{"d_model": 128, "moe_layers": [0, 1, 2, 3, 4, 5, 6, 7], "routed_scale": 4.0, "n_head": 2, "norm_eps": 1e-06, "rope_base": 10000.0, "qk_norm": false, "init": "trunc", "init_std_o": 0.0469, "optimizer": "soap_variant", "decay_shape": "linear", "final_lr_fraction": 0.1, "train_tokens": 574900000, "steps": 4387, "dataset": "wikipedia_en"}
Below are experts of layer 5 (counted from 0) of a mixture-of-experts language model. Rows are named router (the router's row for the expert), gate (a neuron's input weights, with its number), up (a neuron's input weights, with its number) and show model dimensions 0-127. Each number is 500 + 40 x the weight over its row's rms, rounded and kept within 0 to 999. Numbers have three digits each.
After each expert's rows: "comes after" lists some tokens at least twice as common just before its tokens as in all text. This comes from a sample of Wikipedia text that the model never trained on. Tokens count by the router's weight.

# expert 52
router:502534456581560480517569531456521597504520476519417504496497559458463545511552536533514554591480476544467512536510507538477533504516600490502532489508541556519479566482497472525565544452481566489485502487534512415497516470533568452514441501444515501489564560519448523475482520456503496580547479439464448510469560536558528533549468492537511488491460548477536466489438533495554509428469
gate2:484526461483473530519515484521568485510435490529501487540392514464542491516467491508570530526526510536516493471492519449504415535466489557584513462472466583459474517490470494575553524530433485571536513515486543459509430604493488460508465478495612403461467526465555520505454504553492486515522521461404455460463489524516450497547526462500518479489507504503459529396494477533537498523539
up2:524533488551514480532515488456520530480472521578431469496486506561522496562459472466477561447496463553532440529535563488450537433494573492513470493526594454483587559505535550513470524533476482511449570530493491455483551526511452455513474524587446557503508493492532522531402518490498587468519442479532491508500547426528408501483535508514493536548459511490547399441479500496505489532494
gate3:464508389537477441443508501443501498473478488568545448572519552550511459491473498531527513564527496499471510518479552517486542541498521511556492468560452531545400442481472641536536513454499475606528506504512527523522514493571466481533513512475549499447494430478501509559486567497482549472503497440493550512478436519515500467432514504461494508523528498508481565557468508539560493419471
up3:474496475442479508466481553435422528589526542505458485505494574519474495540441485520520536494531502494524449557466513476541501544483535428471429561502455464465443497457475522522438503457485503580444479475529528501448451431513513526593467460525439537486585471438462524559495556559527500500510541511501548447490495539493434510474462555489511494472486554488506507481442575493581587492490
gate4:495536445550499456466472460499518512452559409540456451523471523506461522480496505532472507456557499493536581528477483614537475457470524485610468502493527499472511520509473487509460456492496480516526497525470551436485433491576524534449523415520517494484466496513525453492482580560463448539466587467435499545472493537554475479446437471500485502514429473469469493474538468451562572419517
up4:480496500478559501437459475563460528482506531473481496545516457473484503490527481496515435492484483517472514459512442518442540534506550551518471504502545476477459466491525434467549536529525547505452518571433483475506447500476515493515487437469586467443467528455524507473523472422496525513491508457476514525426547445498435465449509469568571525557520523558563535549487368606580455468467
comes after: " |", "|", ";", "′", "i", "а"

# expert 54
router:430491446569453452523491474471431544474452543530519512549519523480548586533453486523491490456490563424525470514495550464520470555524480498502488469475498456430433444501554512550475532502555512445547570483474558443505468498455524436530531543506492494498529470502570546566486436548444425464521539537494464547466502518534503420515514556417502539506526516460495482574539477534516471433538
gate7:437508476479465484595542562501569544485476517454488493482505454506485467508498458474455496392478579469509478565522458563537539502495517474518558569488513534464493510498528478513478585468488482511496594515485493526461530504497513536505537484512467550476523466445609457523493503521401502487462502471545545449539606523508453512547536547505407530485496580486505506492465521518451471472583
up7:489481525517534443493501541461538530474520529524553424504535569490534469438538587474460501553509486424510448473493519445484492403472449446584463519465481515469522486521526480521500422496522353514473550475450509510509449514488491425472603497547500467528458545518503550491605542499527498479544488528476460518469511518496450496497501483533495520466469571579520554488544486485523533509535
gate8:548499512567488479553507460443509488449480491496530511562427534494487589482511470523448521481557528504501517545504573507539428488460443458573504562537571534463461490477493579475469544507529491553497561514543515537569544493481501569514519528485521502592559454523599509503510514503465562442492466542502483485477481471515523530520591496472494445600506477466554523532537482583524450520486
up8:458447539533596453466486515548435526554453568515567479516479484516538536455482494560557481445449495476450499532474520507530468544523519488571506526449528546530438458614479514546523561445459548600455492505530513489495515548492534531514494529446491473496457532473506547528493513506522427484496395523479463438460532559436483457486501486509536477455528585499546560493502481531515535545486
gate9:537472479500467510517513436548527475491551491464514446506460448480484482509527408460503534483534497510467550477482520458470410484535526516626490480494535531466487528492519420476536475502504520545515518534472565502560497523420481454535520508535516489523507465516639556516490523500544494529547467505453587516505507454473572450538484523452456502515541475502510476440635449465511461451536
up9:466483433510441543504567582503471554528489505464494449522538488539497534499483492531456573496546486482552532511500491529564474487556490553547523444585538453490487480489455509562489530529542482461447533543556471460522511467491515469516534496483546579569511520452517470507480513545591397494571492514562493499485525452495422575434459487576501513570555520457427477498524486543508548480525
comes after: " E", " S", " A", " H", " T", " D"

# expert 13
router:471455450457551528458544508505522436531431484449496456494454483439504484478507536499502508431606473526495559474473469530477484515503457510517457480516520524538561506535443442469458498447479480496496550494455466457466438480452491485464491491507555535485536466459499544428445566512538598484437511459489559572472466468534454569474522428531462533528492549511556545479423499425563503568474
gate2:490485460484473539578457492476509498556526379501462488499501472411514465519495554469491487487505442484456482522485523505492542510484467472515491440519462481490509542548419550487439515424462407582493490512578465521502437454536478474485535516596559513464517514483510503547478440523477535518479484489495549489535483507460466488449579438416451465442464513558479449478471521475431463577482
up2:447433468473568466444517462496552537449419496506469511540517451507460544468513426469504503479504475504470533422533476500593478564488490489502527475452531522480485544425535577536482482521379535424496400442500487486469445483482482500485444464546430477486497554485572458484511516503523548488482486563484481477500469515497510471530438531506488459501503521440590507573540439503492504522551
gate3:466516529435525539512550474454466490451525493461438413497468518556520525521514467495500521497593470462564474495489547490520515467476518516470470524502491504479491526602504548520498475522483479462549533462515556491436530468491495521508542515503513514404539466550508501606445461473497610508538516498454494463460578512487493634555451492540476520519426463486458541487468511562441456489559
up3:553473563584539490493512465483450487517485529488534467414503521536468555496475482476501466473427509498490535500544459518419551441485483518485530603524542488472507488442457475548523436411440505481464539514507533462510516523522437572494446483509534458554502523466496490552481524594542517470465443557523479564528528586552497460538474510519545554515572454514481557522424541452543509483508
gate4:501524531535451544564483549485439485478426534454485475437474496515440589504512465484609533523482429539541535502523489541532507445480427412538515498497462477574557489414508474539534481555474581505497521522486506530500491545506459504496504581488544462517453475521517549469458555477448586500465550467423506499508458494475516516513508485468514444557510473528467596518490430534454495498497
up4:536475472422524447504534440483569405542486502491537521484405455491505500534522523469449445499442482479543517522447521533506479459486460494503485509538453485508500448514478546505530491443554569504531455492406471502467498548513517576552544473511502461507453460484541546478519532484507477490476517557434398537546516521470523469557471503550528527544616537464582523557461497488504453528423
comes after: "\n", "-", ")\n", " |\n", "\n\n", ".\n\n"

# expert 15
router:523483469504518517536490534515470508453564473555517504462497475558465489495486550576551486436446417569443481462509476485491518528502489533504563479472513449523445428485529534492547519423562503472570541543550483516444527511545568498448556537537490555483478472443448538515417571454505499555533507481561480556444467479584503551495429547490526475490477495548528494518524477547552473438432
gate4:510618431479521484438498541490550503443498457551483476501487507510495497504527564506495474443535534492525573441504474503468505525501538534530524528518534554462561476503473556483498514552470433602517532508505467495463534547499499567493512482494493543447355458477509512460489602527588512549534523469536551530571444487556490474490435488510539559492547508551509480482487445458507451488480
up4:549505536540493480487544482456534512440414469519558476504531551481496497426488491502435492538496534541490569496535495479407475523494573420517449511553440512435404598504442545557450469523541513497498474511478509507496466535413516500529508493480514489523491498527456518493386538474415486477505490504498488595463465560551479514457500568447444550468466490531494533475512500546479497470537
gate5:438459430535514525514502521495494481515538514391481539541549534517592393516498496460555520496452481524491505457521442508520484543533434508601559505488506536476484488513487601455543469494552484591473520521551424501540456539477553485470533442525490594481525494460502447544445530447450487488540526534542525491500501493499434418453498464500480522524481537533496507459541499485525513568492
up5:517526508568422440482473479480505522502528567494464550475492511535524474438452515505477523506531516471497455554464485465492466450463465457483554532490496543523441419535499418485478439469436487484534489513496500432469450456458492479450471526398503471538520470571422572437501471540383526506525436543509590522466489457478512527510479507498505476477562463520464476422427517573502499476498
gate6:502453478554481500483518511527468488523528520510470534419569529433604465580515517514487541504515445496469542563551449487480472514481508471603486493467486484484522496567460474417514477463526485521548591539525450484456511521487503521477512503460439492480479508478475447443538527479526565524456469504517405578471423523566511537516454492504551373448513523432499510488505434504494488514491
up6:446460521427553528447489487582490510514543506503555440518555537524502492563475458549475496518476487495480515481453426447523510464521490555601511454460502541525482436478544510496405573489488480490497526444466478504489431535530503506423419525486488569519536450504515567475506479469453442538469466509514507547542527442426537572517516563465550425511476517538426451485534454506494464521482
comes after: " (", " ", "–", "201", "(", "200"

# expert 63
router:547467561515503533449508478552496512463546482514500448411507479458479552457487538561519565534470474564491568532536461489418578500537533556504538440472460507549506568519562482521505413526483494488491544482478478503456474453524503516496517509545496564397529557436470520502506495527515508474553492447478472509429495533505542453502488524425545410535453446455486511433579491443488534462491
gate5:449491513471497488523532504463553445499527517493496439531509528506491478423338443565565502505525541473566502528439485568433444483537508471500436510519473572515439466555526516497432517461463453459558496490470434492460487500484509469530501442540455533493510431477454489515443467506431511517508503465485505527513419499492471481415476482420538483581492490444484543446504494492543494477527
up5:507504508501579519496429527461492493508520502487466515475508586522429512463554504549498492537481496491459506593522462472469548510437555465529548494520515542538569478522530531546461361460466457521528501563498516429464482519594515523554493414549516505508545513447572548500530482485527470498488411471496526461504487597498499498519459515494449531581507508430510490441490484480497496561453
gate6:483493478502503428491450482535436424516483500429500475513583514528529501478466422520472507466466422483538531469490526538471506543485476507566479452520459442503552539557496541536522446501527545476506515522534476554401491531553454544565547453439485548471439556520572480479528540516464543554447502463507529551510379484482488499506472478505462431486527407526450518498529442535466522478528
up6:523505512570508481472491474531469507451506420489405466462510513509427554490523487478542464469474454522483472480497465499504507469420482516598571465523492495449479562535537507497598526531533504493511480513393504553521541452526480521470508558457488433543528438419531376555445456513493536532531505570559505475429589493496513496434498456519492476505488514486544515501528499533537495498523
gate7:448470483447532505487440500513478493420489469519484501477446536529490454422497514465480483443444482540515552440502497492562547499490494512431427525479435500503552399501597502575509561552506543555432528445523469498493467469489548471528557454503520552485539492480552453503462458445493445474565467541494442507523512623454497529538483493473474528474597487500533505505473490558517473522526
up7:436389557562533532501517532511488565500462526492499460446538415517456481439499554474502519490463561528466459499476447467510542527474527517455484541479458471492463477517546433529454543539544533544541499545533484528515536545547504503501528476509568478523571469447559507468498488480487542505475502583483492490429520504477425543507588502501486490460427519527475521415469449434436396504484
comes after: " ", " (", ".", "–", " $", " −"

# expert 14
router:561478446487536491506480536514487453513493527504503543434457552467504450490556506536495564470443479428517457438547470459549496545525521489526534467535497503449461516550516531586522452537495490456549485496493424508434493450534463533548505505428510570484545501428471551441410483502507473563513545462423504473504572524568560489491514553453515557542501523443499499488583536470565552547509
gate8:507460475546515536487513480495528510486572483524512502524439541406462543487388490486490472493564447477508542465500487536426437450485513440546478524488540497485486548468556525599414479495501514557450477486491468428558534458420483536450539526454482488522533473489487455446469545453555523521499527473503517556538576537516477556474421479499507443525478569556481508522467471556513577523494
up8:536538535443477544534486532549439540483495497485555598538549543536530488573481479487527545529484469533491510549453509435542492401507499386474571549505472496523441563547506431503570490479530529535566471498510576538456489481492464504524529559534504510534474513488532460481540445496451456467445530516455469492500451535542517415521536483458516475449480444451552441490494515460485466565519
gate9:503480536505406563454485480528506523517460491487526512493490512506537451389485533454493536475527480525525454511504535444512529540503493473515587548517523436583493452427501506544513569489474453548518466529473442483462536497449567520503502516498572506508415525423502498474498520535476531496475571410427434503559485444544543401519465469525504510514484480415490466529438536505534518555503
up9:488460511495519453474505510499531490450495514504438479510579546504449411395489536517513491586467571467523518505452515529513523488517473519427500488507472532483526574568542493519447568509459479451484435505531489501411503605494525555472490468474463491484463518553536387491477538428570453543477479495528497567527467465476465486438544469554533469439495487545495513519530506435497521465448
gate10:541472509507551457543502537467445506472461579546458505547576525482466512497469410515483501516540431501508522479487555471563571456449485489492459516520504402557528507510496515475443516469488479465517553547489589528483502454486459515475426458436493479472467537404565455533487423480537534457461490523530509446501573475542535456508486521480545544513548460549454470516478486432485405481471
up10:477452444496423628524538468515536508508441525500462558509489479508546484451511536534546495488519541474421448462461497561509502552456519510480513487450522575477495489514544520580491474417484532513471498534492491502523492521496524494496493449492437554551522498532475568531470545538524483533467419481486556443549538551477489555527435510511467512533458470533432418523410506521584564544459
comes after: " ", " |\n", ")", "1", "0", "2"

# expert 7
router:528447488583463489467473520493519537546465586456514527515569543508539483524460546530523547486490549498520460479570532453554428527553495455486570510479502522471471460403574442450441540450558542496525438428492523544533574500492498569519564537499546499407523519546568529544461471464554519486550535573458537499509481464483560457512452486464484509508512490471491480482505498499439500527525
gate0:465473529501510524475434574476533399480502584430473422464498455558474537480531525485514526546571474488486504509485557553506495462514466533517456534513554530443459490458533489495503510531536541522507484507474488488553518510510534504488445466480495512548518450501495521526512406557517539448442429524569471517543636455479512554587516469459553521434473471444540437537540505545499502486542
up0:420540497560488531442550523523478537510498513527552510523474511438560472511489459521422403450489531471489532473521513505450492496446475542505550519494433592495476454477495444517579501491555458528483480482453541415496549497449521505495477535436444509490425483462531508561479446499516518585452549456489438507450513416470463448443479496444461554512502496446553492456438467455524514503528
gate1:459557476534554512488516546529534515501452428466457516535470497481575509491525476569488586473510528440487503441522434565534443546498505524585515511483486466448532459451534520464457406461531480508564501495489497470542543503438465470485498559610516485486457530487512499533552511534477531538592497515488533542518429543457618545559479492533466496502520472484454520486455473506571490533520
up1:531546465473509572553524598450531514479461520461513513508483615521452546532500521481541471454456478522486425526459555533463548477489584441510486532538444399543484486484464439516480424538412490516421466543388486533478473416533460521469473504518496511539536487514491466492491455511524518568520517495528558522498476472553470474511454491442493538550478510531483503505487521503575486479473
gate2:397500511448497548534491521487540464507481512441502510411544507490526472420542490534555465498548517533486513559528554464500463535526507537454515477502537509409455485485454553479425516584550574549504479498566487488492511485409464456501452528572535537498514461516556472476455503554464482503491480547509580486494497485464530528463463585516534513475489536477448563526507509418519603536510
up2:573496508458547462497424510438491438590503575507489541532561539546525519469472487512520505512515435587453573446515461486523560501481531498493558457513508397459491498463476570500525478420443459544542495456494524488534514490521465602524532519480485539503482552467465537496570507493432480473535468498438504521566462564482519488501503481441465464500515451480527550492556550513444570495504
comes after: " the", " a", " d", " The", " F", " v"

# expert 25
router:463494547532519471489533507558514532511546564503561497472570573525507498517556510526461486530496566595456494517498537446442564501453482542466470431462551479541509455429489457485504481521501445502503499415495437528552536489506514469589477516491429514454521541485539418423547420490537482518512551536562487465553498503510521441484460572521510490523551573459487501494535532436551539466501
gate2:516476526530514460508488463565527466571579498514518546521543541494595479517457491426504515519556494555531466432491506548409442484422495488505397499508530419602519498496443498490532446504493508555453503477527519461493501496469494523476478578513413555456523470491481473443491399514483527497479504481425495526498468524452495481500499528487549490582490476484507522510610461534518468512527
up2:523461481433531466432551501545483516475506477461471490479464524507552529555470488525453480517486518494434460484485458495470546483500523495546520499513589520462462455476535498494500538515451416503552413489448602402506546561454461573475498507486496476555547541471507406474486445533544493542498413500474474531577505523530496510466464533491422515481525484453503502447500479418427522423504
gate3:510482517543579513463496490530484504470545524453452475498547464497519525482597405496529437470571629494495551486519532532466510561507519461476509502507513477544569460525534446518543484510510490567491506491484498439583455485498466506517482486485472473552448518504586422484528491513482538522505500474521530502572493491514562467556506462473430561497521450525451574526575500507567468409548
up3:583536495523499537546501494522538482448467532504471523445514548540466467535412459473457528483549485485530550467500515481500494515525441568517526540492551549495466492535499541497536510532551462408449496646497443553566449503430558451497480520573479498492530508587559524497450496504518485509479428511530525532467489491505448532503489467502537544548507601499577506525550536493476479431508
gate4:452473533537522502484474490479509522497562456489459523452528459514528423507484471507526483539457555538492571523432497496553480578444474493559492406454515495509508499539497526491541505465508426482570502455471443568581485497472468496551470483481484541529509559471549485403557428546498421457446469480462472489478514527427472503482513489578413474483518537485463566466492489429502456538568
up4:496555553598527514552486513465487531478441477530497476510462468537465452512536531506556454468507571502537509442442527474574551512472492557484492499538490417548504511477420517527439486454467506499503527498507495540420451421547483556548509443542428596514479497496526559453503507502463593504518512482517558519596532470498474493491538561488485419469461505515560460538452489537493502516557
comes after: " the", " St", " R", " at", " on", " and"

# expert 17
router:520463434430503445499463494509486440508542428435500473459472505492557453507577473573528580491482494494458449496472458537485497559547484545520494468517516529444493480537439461533529412525467453501494500463513430541492486481527443536567482543452513531522531498422470506456437473494516516533403510484483579561488562544571442463466509463507515526539425515508558491480543516513576516544465
gate1:516499490547451425499503488521521502547490479485539463565490588455560515551432497481522508568432451506512526514510516422489438505496482535602464439509525493520597554532510513529518478547534476541509492536506481422529469491509431517436466523504552466503426529495486504517465533600509431521463540472476500566478587510479517485516457507537457504462485494416465509485465452504567457440447
up1:466530547459446381522486427520513531472481540524500495528487502553461494525472491496494445462460469608502467536470423572485579546532480490522520487539471457498508460510519515532443527519544488490543441514491487579472508481524465556466501512468524521503505398505546441535506492556554534518542474503489462542499526528513514528452472491472483425583531473476474556546489382530499436532424
gate2:469540500533498468461450499451482483559543509516539530570542481503520514454508394506476516430494488479497509460468422475496518521494576526447479544536474483550567525550504466562482443518485471606564499535468497553515530550523464526598530447430501479516523460407505519551532516519482525499509565551474577533454529507466449484494523461425478545596494485445462487460525527499498500472455
up2:519488591534552559513497503538557527480441513406508460475495519552508465523518531483526443472546433504507527509510548487536495522523477515497565507503491539480416607506561460522457477543503517533423546522518541448512432521459509497441518498472521482606499531517528487554612481530504510548508545490453434501412449482520449509510494496513538471484447541528468510539550592511513539505553
gate3:476462470500523511471580443499490529508507479488455474527503540524572491513585528548550485504481453466535464450457539597524454548552469547535559468520503446482514496502429497465502402490584525563477493416530530511521503520528462528525506497441462515496487534441555504427446477466429486566506464466468545470527558476518442432533468492439545545481509482500533537494421548550466450502464
up3:436505423472568498585536475510450509560563534485494475454562499461509414517453507490520519552508429441421466492483487494614441521531462538531518516450593534571457559512506462540542454471503523502469521525499439496463552496500497445576501502449439516538533488456504480539477515488480547577483482481552438508503452459522431470544575497506524480504490513515505507485519517469503434519547
comes after: " |\n", "|", "\n", " |", "-", " Year"

# expert 30
router:527557472501461538435489494503537473534562546483512451469449511566448578538518473472453524542424555523550547482450461490501493561515487484488595522482512530498556509423510591544494510541446564483490578548521529495482516437504508528442526493541499546528484574452443484461457477473483566414464520539514535483573431492465505542558569515502451463496505512513514560440451504475499510492485
gate2:510554542517503513506535485452498413456544569486557468511471566513534541402504515458502513518523538482562602458467523490556444445474403497437454552496519556456543421507526537510500548513475446560471471580478488494487438465507470490482458503531540532507492499444502535533578524499493533547502484570533529450482471485463510472507481502535547484445516569533551509432530555461452507550475
up2:434509519545500433551424530488468435487461551491499480453502609536524434539484518477513562492505470463555525535407431507588440558519518471512537489444486540493538508453532499484552472430483457551506507487449528492506539545536498517469452570473469532500475518491473483527465509505471502516488487447460479407563447394517481533479516509537456417534492517483415493519480443542502509516472
gate3:515512525497523461474556465483461485516500431500510483479524488535515538497493506504559527484439508517496481445520529583482480458536526504442524506468500503531517445407521551388633558528580430612448523515580518523520516510417506534530524486549454494438487561462507492511513405475507506465495491470534544504499487523483438517568580514502487463511504521515510438463487498474439514521457
up3:468552553423524532481504438567486505471529372483526529563485511494527482501501566588542480484525457536442442556481514468464478542511487441504471493405497481535515511456488495507554466499552430516523515570506429536502462548509538541447554460521488467521532505488478466507505466438487526500487517441531450405519446457544539437444447570483470518492459499492507520425488487521523489575502
gate4:496508461500460492483494462382500500509538531559532494518447553543462538453499467454412516543427512529519556521453501492482520508508497541563499540478460454469510465499433547564549484518407485574472483482430496481517498484505456516563474421519508518447469457465512462467430546411569491551449531411476482509514521506482506571474423473486475525491537458494446565470484476503525471528552
up4:477530550468524488470492537444465549554543534489517391500529581490518513471484532606589459490585484448515504510496507460509589493496435506484501543590509518522559544524484511505527531491485532527455505452470570512470530476453491533520546485475444504503499432549490470452544463438494553527441513482470366505522479514513532543498509467544529418481485461516530452501544547492541536515469
comes after: "|", " |", " in", ":", "born", " September"

# expert 12
router:444565475526543453564470468515485525470467518543483591575544557481558524553484511565525502433528531491474515502478559480527497480460460554515529498561553415488465462503534466536506496488548515441573513552511538536518446515502586470526545539575469464470524463465508562545502526493530478478522473568529482508512484558539506422563487583451483494537565473470427491541507483511474515414499
gate6:475485456459493546534479507424490566542570436454493488467492488447432468485568492487520498437480479526510453498526464499576562436517444517490538554492528502495506517426551498496533533495474496504511450442438521487495481451460460510472463493533556490423378485449482513515471433463437580447547488486464483536489425514605509495496548496443461482560544538508472460540457497526495472495549
up6:531571526434510565504521472485480502474522508469489555454435492424565474507434586542500555564543500519539501495486525534490465467511554510532475555516501476578483433484519507512489409442480546477583473483451540502532540539523514495433442480425570551586564404541478515490536494521520472493525443494529472511491519431516444514474474430471453462466535522525444512510468525465465490506477
gate7:477534521524524523535593454483516452476516501518466473566530465442552488466477466536503492455457503492554529536499521558475472551455459501559431549521480507475422481456485515517566496486462486478557548584540503520555536542532541461473505534545544496646483436510536450447479539542448514476511461499515462458508541458479485443495541463499506492618538494419495528572476544494483482479484
up7:568453512481444483459485475486447527556520490532455544505448456543476510533539529447541494472574483611508506480517469511433548530582511490516483477470482515484528483479462541450460543471575473499412460478430528474470453583486518519521494574530491429534482496495500533476423491479460444458430486558572498518490516531520471493469522533457521464440537468468502562507417519546530407514483
gate8:419486498451451519505502451503497472485511540554575590535551573545461517594524516547527468479477415530516587561557503474540446526561480533610529498538461470425525484502518444482531523540500494516531502552495534452503544529520445559461553452479481495436552431461466505461526518514456468473493455494461511520534512540513534517463511510459449498588494558556503527522458532486486488496477
up8:499536505474537544547479481519569532469505504484506529539525414519448496512504480568541510529517577551530504493567520529504536548534466572534514504555415524507533485411531556437450525501486501561578476456604487542442481523437564480531501522492482448508536482537475543458489523527395472518411540489485487551433514530489501492517529491472456574461501480481538468502462546479516559567478
comes after: " S", " H", " K", " M", " T", " C"

# expert 4
router:527525554496506469500517470532499538489475494545500524434442527488464554486536496573498501490468479549457565535538546498523562511527601494496543435512497497571496522453449453493471496472508430489490577509478516481549489548475562513528447478489485506455460503563493527402513555531512554502506463403583415456537482551498558517578433469491514516496523538444439499498537508480521448430429
gate0:480512445546439420525451606528512429421508535490513505436485493470500462484471474456467482446560548475494509555498483501490490484432486422506439518503464475520469476470492485436457541481537524533478526597505596437514420564596599509472501485426497556487493474542495494439538506560525554423485535483531512478538493474512520501515502476512481534553513521449535494507552514491495499517461
up0:466460540498513529503498512503498562510499443557440473596462504504509478495543558443460511576533503451477563486553477456518494525488593483474508540476518520498462488509557540451503521520561533523533542498551478447493499495513543499616519533488465520535493547503409510523512450504534431570552548538421531471491493498489374463436550527498478479477474464493513506479531413510552426534497
gate1:505485438493462489501427439528576441549432497498535521488490600504505553452491463540501511515536528533485576476477639490522473489470512495454502530495520498491535515533545508545572473462540504540502494477506525508511453505444460449502489447474485479519462459436526455443492508431479465454567470469525434548553522506568484583478517499509540536465545517457441561552543516410443494528512
up1:479471537511487491440450453482522518558454519453461516403468492562499528486459531441537516490495461485560527511428528472482453407484505530475507478562512480516463467429555456473458500510462412486541476456494468514546462507492493479488537545540470537454453484488458518467510478359520510493537486517536563507464502483464515507556525523370504504535511539517483557452483509610461514552494
gate2:517467550461508524510462471561480493551512391520545547485453522492513482449466464557488495446435495493459486483517566488483403485495519495464501503490504510500512497435495483452524531496531378518554551456537477491474496652515478516514489502521510558539465508561525559491568446507488563578499495428482484513604573549493496539553478503516523536480532490529460509553495502506434495529504
up2:566521490523397504472427442452525544454505506392508513438551480564500508559527499491531502529466478513444511576474473478470497520502596452522437527457465510485431580536493512439513491553425507416462496582498535505442442479472473506469412467472460510475523475490506458532527510499539525529485469504463473522495516487458452501379498483474477513510504522434493537494543539533458478486511
comes after: ",", " in", " of", " the", " United", " New"

# expert 47
router:550561486567588479536526492491490495456537483410494491452455511442515479491549530512562530520480514447512444445562461470452541592573543495516533509499561529482598480474518522520546477443487521477492503481454499482503482434542596469548438517450588494513511511439504462500490507526456502480544518454421477478458465546562532544482554534466559510466474469509448444444535502514537525510518
gate2:485557512480520521532521429455571495462551510425376440483506427557533481520542566500476491428454477445542520429542489549512506522530421506577552516510545527504551460571534507523529512552472500481462493440434531388470514555477529525516522522484480525475510548492438486497554549529553519533478454513448503493532501490506439490476463453535469493453461545478457459479465510497550521483458
up2:529507517486529497480496466481593476509456488502515539554536469467496512533469534524437504501517550526540458492603516453513515531502519440514500526548537445538549538454501515488515497440564497438476520503502562503540528541435470529470547551494497562496466491447506466466564565494514547548501457415479471560522473511554435519489544455429466510402497578586508621515466537514503458476472
gate3:481431446460570554523477504453524473514489453537497418502514532423554447542585494461539513487453453499473481430503481489490516467521546560553523522436504450555573471436476569534454465495563533466541455437513517520510485497584512477502544410516555524483479446471464550523515502515443538553564432449460505558492545498493498482521465481474523415483517483483503533550497560475517460468522
up3:511456520512460518612605516563496510507507559473483529429536500507526469487467474505527483546554481452486474496470487527492464557519515531445544462486578536459501491514532568445466467525476495529438505493500607482485432507503456454545411487416510465490524491550528481514434461528499589497519525522536472513499608463528415477485543493562496449504520555495483451472458466553516534513511
gate4:505539497511542424530514503466496462501438460419510513447484473445487511494490576551536610459475452525483454440463518536491418556489507431555546490484479519473464513453455467487497539469523525555465496475459508473534476476527533474550532473554524464508461465512579609533429519492479534438415482508480487478553475440486532482502489514533601540520515515470414511518494507558544529450468
up4:441517499541501463556509441506533486496527487568448546544509543545443436597396446504450444551464513447486538389525519527518531435480486524450457506514443477548507487511502448528542470518478470490511479450468511437508429491477418446489506502434554494526439474478483486495398483532484553521508471505453511546514441541533462535500486467459537542519510453489507455572465525479534480467537
comes after: " |", " ", ";", "0", "1", "2"

# expert 46
router:531491493472557468492505513508515478508558512569442528506440498479484540518463514481419528536459444570534529515537502523433543536523533531516567487487556573492535513529506569585520465523533545463487540502467494527452505411498503495479487522497504560454483545428489478451461450495462559454455516457438514464447460542480455514546483525483461500480575506426436502449444537439580532410448
gate3:483493537514475622408545459458508495540505485538491507514505505477462482503450517537531373545547502537537493546502460569491440493493505479554566549478511536478495477527464499529515467507529528464468490494516511469448450491453572534454481475472522498548543529514500548542509470513541494468477461487506498453554439445400461593484425523538429534507477541507427515506542509561555498413520
up3:514534569508515581484448439446520480458513618507473559515530489465473537531492456590494475430490502489534445523519489485499516499534505479532591461440545529558531465525488545534515467513528517524464517532439546483461491497453462463512490502466496475477398401473494507491450585467550519447430584459477462506551510497502479456496507516514490497510517525464502543450557583455509492555441
gate4:481455538440472481472433509527456455464574502573461513503520536521461568539527572559503458442463496547523503510487462466519494495472464521558491484539494478448513492484495470526533459570549489606499584539488501472451541534497516426511593471542550494545460540523487558513506532485475511503484430517489502493491411548498532547523507445527509569473598529475508524502490442469456470449598
up4:567529524453463452514563481509520502508557544505512534509556519503525485539488528520548547565506495507494507546446562546441526464502477480416529519497552503578546482458488456453502497547555510546563432479540535468501527506522575511567550516515521599518504401544485489532522416505469499497554521515435564472558544503450507506469506600453519510546446455505495453563471475506489572482472
gate5:420584459472514488527481564495527452494477500422415406480476509488537506448535460526509465418484558572415575499498507550473451558486530520552482528530480557513466475448585493460462537467497463467536454526517533462520506466465545601510534484520433558424472512498492515509529478497481539502512481510498484500475458555560502493513530502450576510512438522481512491506395503528515495475529
up5:481531499619518532521558476490505499528538546495578556446578507568551488545503459503531461501527479508548494518502546477489497514514509461463518439557497455455450468590484540565538480450498484473499500492527496433546543503424453526525476542487380528493510541507449560528428474500508494459452428563478583446507461497473524468559506542554526477492504524507567498490518436485454552495485
comes after: " |", "|", " in", ":", ",", ";"